From a checkpoint of a small mixture-of-experts model trained on Wikipedia.
Experts: a softmax router, a shared expert of 64 neurons.
Training: a variant of Adam for the experts, 206M tokens, 6272 steps.
Below are experts of layer 7 (counted from 0) of a mixture-of-experts language model. Rows are named router (the router's row for the expert), gate (a neuron's input weights, with its number), up (a neuron's input weights, with its number) and show model dimensions 0-127. Each number is 500 + 40 x the weight over its row's rms, rounded and kept within 0 to 999. Numbers have three digits each.
Before each expert's rows: a language model's description of what the expert responds to. This comes from a sample of Wikipedia text that the model never trained on.

# expert 8
What it handles: Digits inside measurements and codes, especially feet-inches heights (5 ft 6 in) and ISBNs, plus infobox field words like Label, Genus, Website.
router:452531449453459529500535431508447524460531609458488478524451457519551514522492522531455539444458472503468513508488496486551461440443548445539512525518497514557432440554505493494610534512533440518542419480481585502541501490459501435514503455602492498516519499483459493542502545459430427472470459579498542484496544452549510453498493564542472485446537560504526503540534477492454519479529
gate0:385493517582524555527480565494515480425501475473495498496467538490443555468493578470537520464512530474591442554501450467534557531567507543523485571524457490523537517569382485454491526504452429432534441533526536529462507543478480538525551444516492505549521555513536471458482460507498473467471541498467523480517445476559471487502561500500543540492513517502500480543465478519513530494475
up0:435534517507457480516573526485468471549443508543565484553581569600470468519509516507485490503537511491511571466466476494468511526494500506445512517524429538493447490544420438516467512487493470438535506501460455482502544562541463599493454528537552469517473483560457458463502455448559546507499487518504515520478414528433456511554480495570557516486461539506497514580527530529478476486560
gate1:503526406528511583519498534569525513453473497482492522478480484505517485462505488462471490491449530526545486475412401510488483471512475509496470473415504460463475449478455480512500474493496469553562548495472492464548525499507487513525380477450473412464447458431484455504554459493406464523581447508445479623495457454528503457422524415579583549495465477483580536553465550551473477485484
up1:498521516484501503461565460534551422429447482494504572492496465524430466596452462493466559529547508489544546583607519476492511540443498485496634443498479437449496512540514535562494463503445504559503566445510449485524482508504541479513519414478534483532554477499509509507543519496498491480518512542427489506419530460502529555580541489480429513516526442506498438517514489514482498501438
gate2:506573441504527423462487513508442478510490535424496533512464441527475503379558418501441449483522575496487467459518443426497427482532594449568514468522488566484495535527466558535495503578530505538518548484476514546609528483474518515420418492552535515456522535480489507529502519457514421503517542521487520496490536436483457442439502432477496531492431493514499453575462487476471498568499
up2:463550501496434513464504493546446550445580508461498550502446511511490510548518525506508458543481579462567590480451484525505430465523592485462474532537454520534503492482461521466506470497464497440555482541471472507512486477464514479481557478451493420522524588471505422451571482482505465490481547472526538457520502472452496502519477447526454503502392502485528529500500508524452529460476
gate3:525489440484546497552506582434511528535419534471471524434493540434515547464507510546513438491482554489535495452499442465593482460464525506431471560459461532500519464508500472483543506522564527540525473537543482587531491520491521471559464455493557486505488493508485437479514525519519479500482467498481410407594525497459496486502519507522546469541571426514481497525464470531436583387516
up3:505556518527450444480496495500493506520495493518505487545477526565486527455535480533535506574514529530536555445483551501502473476490518520453446554478540559581510529550491462422547509502543531583478498479517515437493513545480494459506479526428519510442463468540541552428515470462419529442526398547466568543500515518475531541453469516492548553460526594505533584583532543570484483565487
gate4:452590537495488535510527552517462508517486499387490591493466400568486506563465531517503534494468558544505593483465530489510484510533530529476532488539446468455521449463601461465490502499482493513520472421591494546582447437585519511547468555497419425462514490459512466449505467522533474442559553487463499488559506484489414514545513470498525525512430510475530554528474522521489508499489
up4:403518479521501457507466541493494536463500480454500529512471541504507463519585519544482512464422509545506546489595512446491545609483475527589494480523526507476519498502592481525544460455530478569525523539503556569460499505517574508458546518486433500442582515500475488560539469541534487505499544551525565560495496495503528493487564483515491538545518552486555588524518464516438486538529
gate5:461486483461502485570509441558493528526481449539496487506556531471565487444422449466508494485434507518561464437438487417463454508434504485555506527465544480467534526500391517528471419555535486487457452500474532489552414443438496507542520559552490491454585492436541442505542568588517489512536469410495492509500496490526467444548525504487470502499489501505512533467484476465474489469547
up5:483480546485525471525475536462482526461538456495494499544396557554521554498493487504550440477540503507513467446520432505462434429499550501506501505487511507495454520515480499443457448521475439480535508540461548498499496387571528460557531504563463489452502496558542520490551500471499526469534545497439549472420479483399459471440476516495513478497545515533543511542504588549507524454466
gate6:449496507453407461529446514521513524546458441468493531584504451486469430454529537527555555487488575520463454491530522528559506518517513528469445570474506522498557462429452548425502451525521499557540524506486548567485541535520406533535445510583538474532498513429522492549550593507450512485469519479445507513526550577544473493529537526462556533494554492521555518537552507427529501517523
up6:483494483426528556437480526449499506501545497460508495515511499500466490532496459437451458503538501527522569465503517535468440511494563495495510491558551510510477485511489406507482496468498487465491489466529544544512532439501468528498531474468501525453450495577468536444519471482501475541540458530504448529496449538501502532425461549457521466501459503499501488470444545557488519548442
gate7:519541479514445489537540478463488437590439531573457485483458527445485483488495519515512579586494416514404495622487516601475408570565467519493497519427465459468510464448422521450536550448536453505491522461516502508494544456501566498453458499475480433543561519526438489440513489526459482513494515550497527557506518495476446547478494557517542471477472506463515461473507584411519507482508
up7:561496499521440542551546416485522465490499460503505524465483503494492533474439575503452509521445502492508478470479538528476568480468489489511474494490583518484509519511508462556478428506530510470497451562537540499480489522527534504503505528456436494478481496445513450514501565506444515498480430437540456498501455523573494513507494501510464568477508501477528567486492411441535471493429
gate8:538508513460517520528526491461430498557460545505511506474511481521489457497479452532525500430482517400455499543506504470477486497515491527570441478523508496543515474520463536413506498497559532558513497502536551476473460438488502494520495521488470540484465500485468419544525503572486530514501433559521484529488539497624567532436477559581437408462599455501441494518508478552493539493515
up8:575477580499571518467521520535499473518499492528523516510512570514494496501534508531575534520484439466472497516539470420499449479529430473533506464457567459611480507510503523521562499579473554452382472478549495553558471454508552505472477472527569441473495438559494484511470437515474508481483463515449465547463493472498579440491450538493556486500499509550503454549544604532544503469570
gate9:573507543481521546483423500509489508562538550582529538585496469469481565501517460484467489474514503536469466479479402444505416461398519489462511581511503455550477460431464517508473458559509473459529459493518534469514564477498511513441402450536524495459494475528495546519485557551544532450506466525475423513539553543585467474519574488538493460502436496489517510512492476542503430570488
up9:499457467492497597569578549437509479541549510513480431479469471516515522577567481527496525499472509530484463492440489522441515474477499576468556488409468542471479473520506494525478526516539533533578519449501461500471401506543535545604505457526533516503525571531470494536498480538458486532516496471484408478520513516511537486482531528536533418476488522487484565405534427529580503486571
gate10:493536494531547514555507525562484550577520518481513457452473471492472539421476484484500470463464555543546472472482494571519467490539484458540478447491490533410523516536537488462531518576569523502434529486435515496481445462457453463477445470462496513436505487491571455380503465464495434518514533513557493485558557487480499505512451536494531534437526472467447477629521519527502534526528
up10:495501548510473443499450494518550492484489471476503531493502464488438435548490498527501508524503577539514538493523439452543501518486457513575519528570529465524551443487534509493543461515482498551537530491509541514479469490489473431503472461453531541485516502500458474435557503529490425474490540471493472463529517395582495526560557562549475406521516539402535512469505455539501516574453